Experts of a small language model.
Experts: 48 experts in each of 9 layers, 2 picks a token, a shared expert of 256 neurons.
Training: a variant of Adam for the experts, 476M tokens, 7259 steps.
Below are experts of layer 2 (counted from 0) of a mixture-of-experts language model. Rows are named router (the router's row for the expert), up (a neuron's input weights, with its number), down (a neuron's output weights, with its number) and show model dimensions 160-319. Each number is 128 + 32 x the weight over its row's rms, rounded and kept within 0 to 255. Numbers have three digits each.
Before each expert's rows: "comes after" lists some tokens at least twice as common just before its tokens as in all text. This comes from a sample of Wikipedia text that the model never trained on. Tokens count by the router's weight.

# expert 27
comes after: "in", "1", " L", " l", "6", "i"
router:102150113169103098134107133105144108166148107159154189104136195115091170107162175175108156126137131190171134118135135214097204154144137188120094133082121113090133096131121126135137134138163116118159190142117157153198119094083091117183139163115155151170142137123148071150111110151159159172141150080174086125174159128115152153087081149089105161073097135131168084123113113155117122128125128162145151091152166113160160135195184129199123149129092122144125094087139131097173120160069139
up0:093090076078148090127144117189142105151104115115152154155143118111121159062054094116033106156110121144117129076094134155159163132138202102081101144130116123165161110126164163115168109135164075102174193132150029167114144091125178138166147120094173201144134184082137118171157125139194155049151099119157184101115111136080136142139174157082184109115116115127164087123160103090076175113130166133088206134150218079151145155070144165130144163109101116173183146150105148130143143149143116
down0:193144170040118097121083147114094047128137119132134149148199140102094145105111128163126100142088121140166168118151103219131140099118165127127097157128162178112098069136114071141144146176119116145046127146165147175101156130151077123125087137102150116126106162137162080170119126123139103188161124133125135128186114155140102118130123169165133105102134086127120168125100143162080074181093159152112185127103176147122107173099183127077136158173171140121082117125110136096126137107051119
up1:088177096113101131133113191091085086141127154140144051154166129105116128117123181131159146106114081052123153155121119122098120119158088099178118164099163140128151088202087142140102056103108092157100145102127070075105085121112121082131168113099114144107075130127103143116162119181118120151172171174117169156117154091115112117161105100107113109131105176158166131063134148145161134112110132126174106081120108127129139062132162081139101135139102093034101157150085120156162095148117166
down1:127181116150163136123173095063148148111152124142104129097135094105051138100159102147179075221149173148109118152138119112146118175163114086084109113137169173130071109040143121147117099143110137134081182163132108097068126140102182127195154066192172160126098102118144207104152168155083162137152142114140102153146046081126104175139116132098140173139046133119160127099178102123109155114114121144087075161113151196112153117169170098098117087161109166151083061115136171118092118080131124
up2:077107161140128125111171117163174140104142180089132100115170146136127047130102142185119068162123121151129106078098219145103154092104112115127142134156090132140112081075082183190056112117167142096119107156095134096096135103114146097107213140140109137114111160177137149131187166088130073131130132132109112144127160149143147143075144179119146063212159145064127098090098124122174138185138048140125132127133160101157128130104125181152143140171080185109156129131147114076150078109168155
down2:145155100155138113095132112076154171072137145175145093198132096119108164157142123136161093117124179160203140099141145124138080051082118117110179124129098095142115119112174119173118118146122097117140120112124131161113120135144112155158132159148096098086158183114152131119128122073134119095114128096091081122106127101148139078149076163126096083128087089160132134087129197154181092182168058130120081100157105124150155065117208122168106119161127139114081162204084175173109161081116115
up3:110124171153147062121180142174092138103096150114116116111096096116143143119118087124090133128192104108118117124139163120127101150144051069089094150061097088160083081121158146093118131137161088146075135197127158135170079103103148118094112059106158088107129147122070122187061159133175139144176113153107187111145190129146136166118129062162141101092158105089104128075117175157123155173049085070132141130106149126085075081140190141154146139199105105089170166127146135079144141167125114
down3:148104140166133138155058114118142072139123141086148128118135095118154130152129137089127106136129144183132110091095175137057128154124106141180127115151086079094097109140113134117102112121112138120168141078101099141172169139125125136119195066129099158061137113095157066130156106134127142175116121147102193184100111118149099123161094159086055121161133182099141094124117124066124129193128131144126129127130103167121114139069096111089085136099114041167169117140160109145123123147159128
up4:121150102171121113169121117133172176096135097120098170160121142133169079139143099113133128193227139131144113155175121111128137163137125142115106175144154133105114141076168093107141137196123069135121169126090089171214095129130118180028127174119145172106092144103116111138172175141123136128116146147139160127092190164146116112132139085083158099093136132115106141079144099134159140125147097082113221119127131136155167020119162120189137121149158093167131148090113129086109123150127166
down4:128062108148117145129221100117097084113110067126187183096134147059132094065121137111134143109161081084105088116104119084112151148123154126178183122125163115120124118176118155141162158084074108106171140111111093160143135151121159105077112154053148110137115124107135061104117138099129169139145086125104064147094136105092118136121076130136161070104149149142079092162130142115090149132128142131159144130151153105125106145143120104084087169069115111083105158132119112104139124144134166
up5:083154161156119200121093113134144146166159138125130142158112138205111121204119050046114153154114042177124117140142126148093165162094154118068174145119138086127041110135057107107147175114057107092081121112134115094105118086138167106107118102112161166092125105145094165151106127167143125107157161114123205155115139091124137127102141151104166105137172123147129171111186147101081152147199131146146086065126111115158166122188094144110170070113176170081156111149149086098116115119107125
down5:112133137147141092089123124110084203146175078164144198101132146171166130145089164108097191120131107133142163094088135106098174132178098113116084119118117125136140101089117118143105093075146142074136170126090172111134157178092095151106120133112136084134135099163079076142104147194111171144098128134138143166097131115184126063102133160131053100077188122085135142064120128128125185078102116075157101146170161182117126135198056143097117099169115099107063089096125121116123163173125089

# expert 47
comes after: " was", " is", ")", ":", " were", " he"
router:094118153145170127127127133113110171144108083143152137112145104107157141205176110104131100118142116154160141105143134113087107160117089132155074110106135134165109154138056112104136127150123127128107201113116146099164039159147156067141113119111165106103076088130153172109113123094188098167104130169150122177131151148062166117115157070170155130140096125113107135164114106170129106115135140102092114090154120173095093113169090143105071186120158137123147124161134156068099074160122108
up0:132100100127073111132142135158090103125147104109108183135107119121141068028145142102105155141142131173107103127170124078153195147146145089113133129103094106144147033170076157136081206125126118062112124179114110146125122156087149107166119101130112120127143069182099090153111128152148233108141086145116139117116095115121092105126111097131112124120079109154141055119142100134155151211112121166080112170152125136097117087110071139141076152122038144131152163119150133127169082124116138
down0:169103113119060176097136117105143133138119206054131109125155111159171160067141132086105116119122157105149115105135105152128114166082096149117090115126060162124188110136137123085138095148097101123132179144090088128116113164111125133103113105150093139115114185123114179120140125110090127101137171155160191171118167153096159117102118126131116091129099109140144099146110068132095138164125123084148123126183149125102140151105202082144166095067140088090089057131119127032169158136151151
up1:094111099129147111103115178125122131146085100083053181146093080173101067092141173110204142086123147122112116083038146133192109098091148081100134127101174139156124085147152124104158120116123147169111120095070118090120113208119148137159121122187159131104135072155066173123158165126082118095173113192130135066141213122149124108127146120135190136117081136125091146127151109105148098146144131202101156105135120114066180088118162107148099113080113107164136147163097089094094136137147155
down1:112178093128111095212124110135116106192141075143154114138124103129137103163097197206135136090105131119112155123145138189067101126147099153124143113146175150162143147150145125164088101083142117132149094181131161160134172103113140087126099152093076123153203128104078152122143098152146120168146120111172102079134083178170126073120136074138132067126107112174116141116099088111138088100178158152119152107165121051113126138168135173108064148182145110049104145139141111114121102116085167
up2:148144130103151096126151084105168096138141133121131114125149113109116146147128139101095169150144152107097080140075121162085113102156172076098135122109076154135158133138145127133103132168142154123078162144161111109089122138123174134165074128122163126081132132132189099195176146177155176058130115135165159056157128124099118111177109186135084134044133090174115136111121064109078115144144083127126168184104143157128190153134068123148074093081106117066155184105154160109092132093086099
down2:142149113099134078130095066130120104090152095186128107083175115209218168146112155126180085154131138134027157117174115096141089092135100143146127086105156106127122104077135103147073146162162201177121109123097127123130196101082133078090146116092151137167135174151188131120111112135136095122144133108171137152154103153134059114120079161141158147086166149058075096131132138089072123161196127133132120129077102114175116140156095177153100068073161068166130174140084131140130150164141105
up3:099122093103174126097170146167166061160169117097108187080177148071130093080140115071098115114160110105116147155115159130129172106148158140173106118092080102153132087118171155155153069082172171084123108134152106153108138201180165125122174114116103157122117168119124138171175169195087143115141169143046093080115138070152133102104111176148130159170088153082072136130054077062152114137139107103106177177056161142130146099094136086161115096139102102077178112118084096153092095120107148
down3:087126075119124063104134119085090097108153057174157143160145159070128189138140101118120075123131097149092142105158154130150111106131150148145105082117132163130143093116165145157101056105144169069105145148115147128180110112104208158158150127131107153137120195114066091110144106189114128142146136115057103142112160130184136161128117147107130132133138166107122111165087125116168123181162145151147118144188100132170160069100068131196137069172190109108140119157126087118209068148057126
up4:148070112143120114105170151126127133167135202138089123127174164150143129128125150135120173139152131147096133119125212154075144137155152046085072165105144158099142127124093123105110098067160029080073193130139066163145155110122133103143173157120146111132118155154156091134140135110150131102132108116173141092159151069086129135124179158122147085085091143121167176162136152139160129102115111157122124056140173167098158097092192097147194141116132145140151123104149141096103190140157168
down4:128088115153181182082152100126097177136114117175117087114099157067159148105144130087121106172151201117119079088145113175110124109139087093124116138080074169139174112138136155132150142125079127156160099133129168158066189101105149136139117115139095117143086101125084086180090151083113148180115137161212158096138082099148132098095134144133157125068092127157135149077090167087145138098135140131138123159148166121142146167178088133136120109189108149131065083065179121125115095173151199
up5:121116165171127124118086097150138080122074165129132197142171092137122132131092092104142192126127150093154130058162112128069108146176070122138183123132171117105122125129085124058100154126108109154143095151085108182061113122153175116082149139162133146203131168096204105209095139145138137134120110117108141119162131132108120117145173112125111105071171168172204182140158144143094170124112134092148175101145162090133148114102089159180112087122188171124162132192174119136182076136111122
down5:127148073114125090121134124142152139162066135191121076128116138140139092170100104076161143116161145122124107147133102142097132140117162118157148183144121151099126101195178058135115161150110101147115105082122132153091136188155107085149117079105173184095160171162113121143130184104154076097112157146118062172114145083158144136111202109093110074148067184101113126132149174082128130189167118112124153187049145154165129181067112185114126156096134138111145115113064134113128131155113063

# expert 25
comes after: " |", ")", "0", "4", "3", "5"
router:152138145147203134150151165107133083133109111165146198172150121141139067175077140098120150083130111140149102047140146124097124133115157090110130144117191143182084141163117114094172145117156113053090124097161099153168109097147145089144175087167134092139151183095162158132127161076138145153113072169107159089131112107096142101102111153154131104129085126117093162111102138139114144138150136080112155069161142112096085120169095105131175150112128162137109074080174114113096113164186145
up0:131109108159087125094140172086102120155147126115164062134188147090136096124176140189138093146131134097093081104120144148149087116137096136107116127094088100089142141153107070156143095098119140045034150199108115131155163096078119104150087119068116193113128168135145145125195127146097168117122107092074095151150134131179153104126166178162131129137122153158141151107111161162129150159101137130091116130117131139070150186132146201086129149131127122112143146095108068110169107143140146
down0:143104188173110149058139103053107088201132077154122117103158126188085115101168134128108108069133112166182107176150125176091081153142159141067125185147138090072126160157174110093122105120162103096098138099140108140154148167154157139167094157144136106064118094179167209090101134131108109139152162136192141178115151104149143156215125113121173179100112175083120134154160138138191118091139151116076186154101121121157195138135103139144110126137097073142124138214135126107119102130170134
up1:152138103174183089161151108111082138106166109085108150174163147124089155111148169142193071180142128082102172148090140108121097077165095139075109163118133158110168114181099109193137126101084134071110099097109143174115142189152100150114166074067067155130106133118146132247164095127075112159086172110132054100111086156144133116161045148218107216137127080128106079087093078157153127095149091106082160128135152165076117125105160114064098133098106123095171122109136144116206175157143177
down1:200092173128198132132107175174139156117092153098170125135108095169155105141130079054109146110179160175068160178140150169122154119190147125096116091107206071107198110118117142133170132133085061126143179189118106115137121099106199134077099131172125166128170117130059181100129107087141097149111133122169116108102104130096137115141153142129107151111118164155101209070153135130141161147072204159145099168206120132065116120175122113137155068109170149189145143119103110075156083156168169
up2:117098144111103131192127131142125134163099120115083119123156060126124120123126135072060128172150140135057169183167139100106127123104127133120140126137079147109122105137096102160079095118076066103114128153122126122123164158095181149120110126130074163141120091179131135139142126178125133099155130087102204173122184123094113142102181104150146093112128088141169107134179079152154112150122064105111134104086115062060167090087145127079146092092091113074171182086122122076114143093149170
down2:111136101079167077130108160145149131141166107157116168167090142103057119122078178085096145147179126113138092119103098172140166155074129112179138139103160105080135198084189124147191105154147097117148123136090133153132059202076146142131095170145054095134099098093133081178167117134090137073122164111131112106118066101149130170103176140088132173153141067144086082139162132071108109136190071128127177126157104138105067098098162152133071128163088115164103114168120093094181127108086122
up3:129155132144108084125128176125089171105113088042090075148108083113168112135111153133092145111135131133090096165167141137177123125099112114133139182167078174100109111118124155086077089141054080134139132191111126103115146133120186138127149166086108168095110112135138090161134128141167104105146169114133175144131188108125054152148133110133130136161110139106146077107186161143159140124121103108175139199071111113094134065145134166109123108122142093108152166105076111120129102166139174
down3:133124159135124134172106146124070163140100135142180130153142141145071153174148106173071136141153092131159080126158179130141098135115141179136171144122129123132107057184061158118112132103075129040129120149109143133126076126093089087082169135115102115121134131116144119185136139190147128122198106079143140126123167074155163152057131152127158146169134117118134070136178092115123153129078135128206148156107122116143120129156115106166120099144133070112151168136169134153137134110121144
up4:145122099126096131125129185102135095136148110052142129116164140093074135109112137151072062133061119178101095132199166129113118146171091178127153178108124153094130126161104112167125108104129139134111182188096125129143183155134100092091125214158127151188136199130121133171120092119105125084125084133112135254123102131116116156181138099140153153172165162112068135074156130133113185107113145154132176138136097125115129147097090150124090091081154147118101138111143060121175119169184098
down4:154143166108051137156200138103153191089121074146134076090133122167151163135182157183127126130091129180163103153017151094155092099129166156080114079109121166148120100122124078156183103135104131115118119148080137114158168104132113201133113137158150091139179106092111086116119037100195133123135105097137056070120089113125114151140096149148181149113091114194158136135141082140138125160136168156174119163139155090101114177106157106104134038144091130086114206167133067125094163148049132
up5:123161142078161150180133152138135127097115132128106164096182097168107091112088129143132092081194093149100170164140136075202107129056133100148116166117072124089080059156152179149093138098170143122093141150113136131122081139095172160168114217085069065100121109112099174174135144129137113122095139150088128118091153100156081131129087149077174124089123143132166150192112141143176116145129116219104162117117158158146126146123117100151157134109151107137137117059134206109113117120156099
down5:182107124134174086113162124180143165147111130159183063117126131103093148111132185182148082136093111082137128132135118105186078151055089139089110154148097118124106115172119136129101076167154110157150118171129125184149167119149137115154139116122142124144118125109132159120090106072056167119092159111176145148088173046225112189133165106096131156137106124155112103151102152079202104147074170153111173111125125139086116140086082116123108125108062129122129141151176127140155102131163047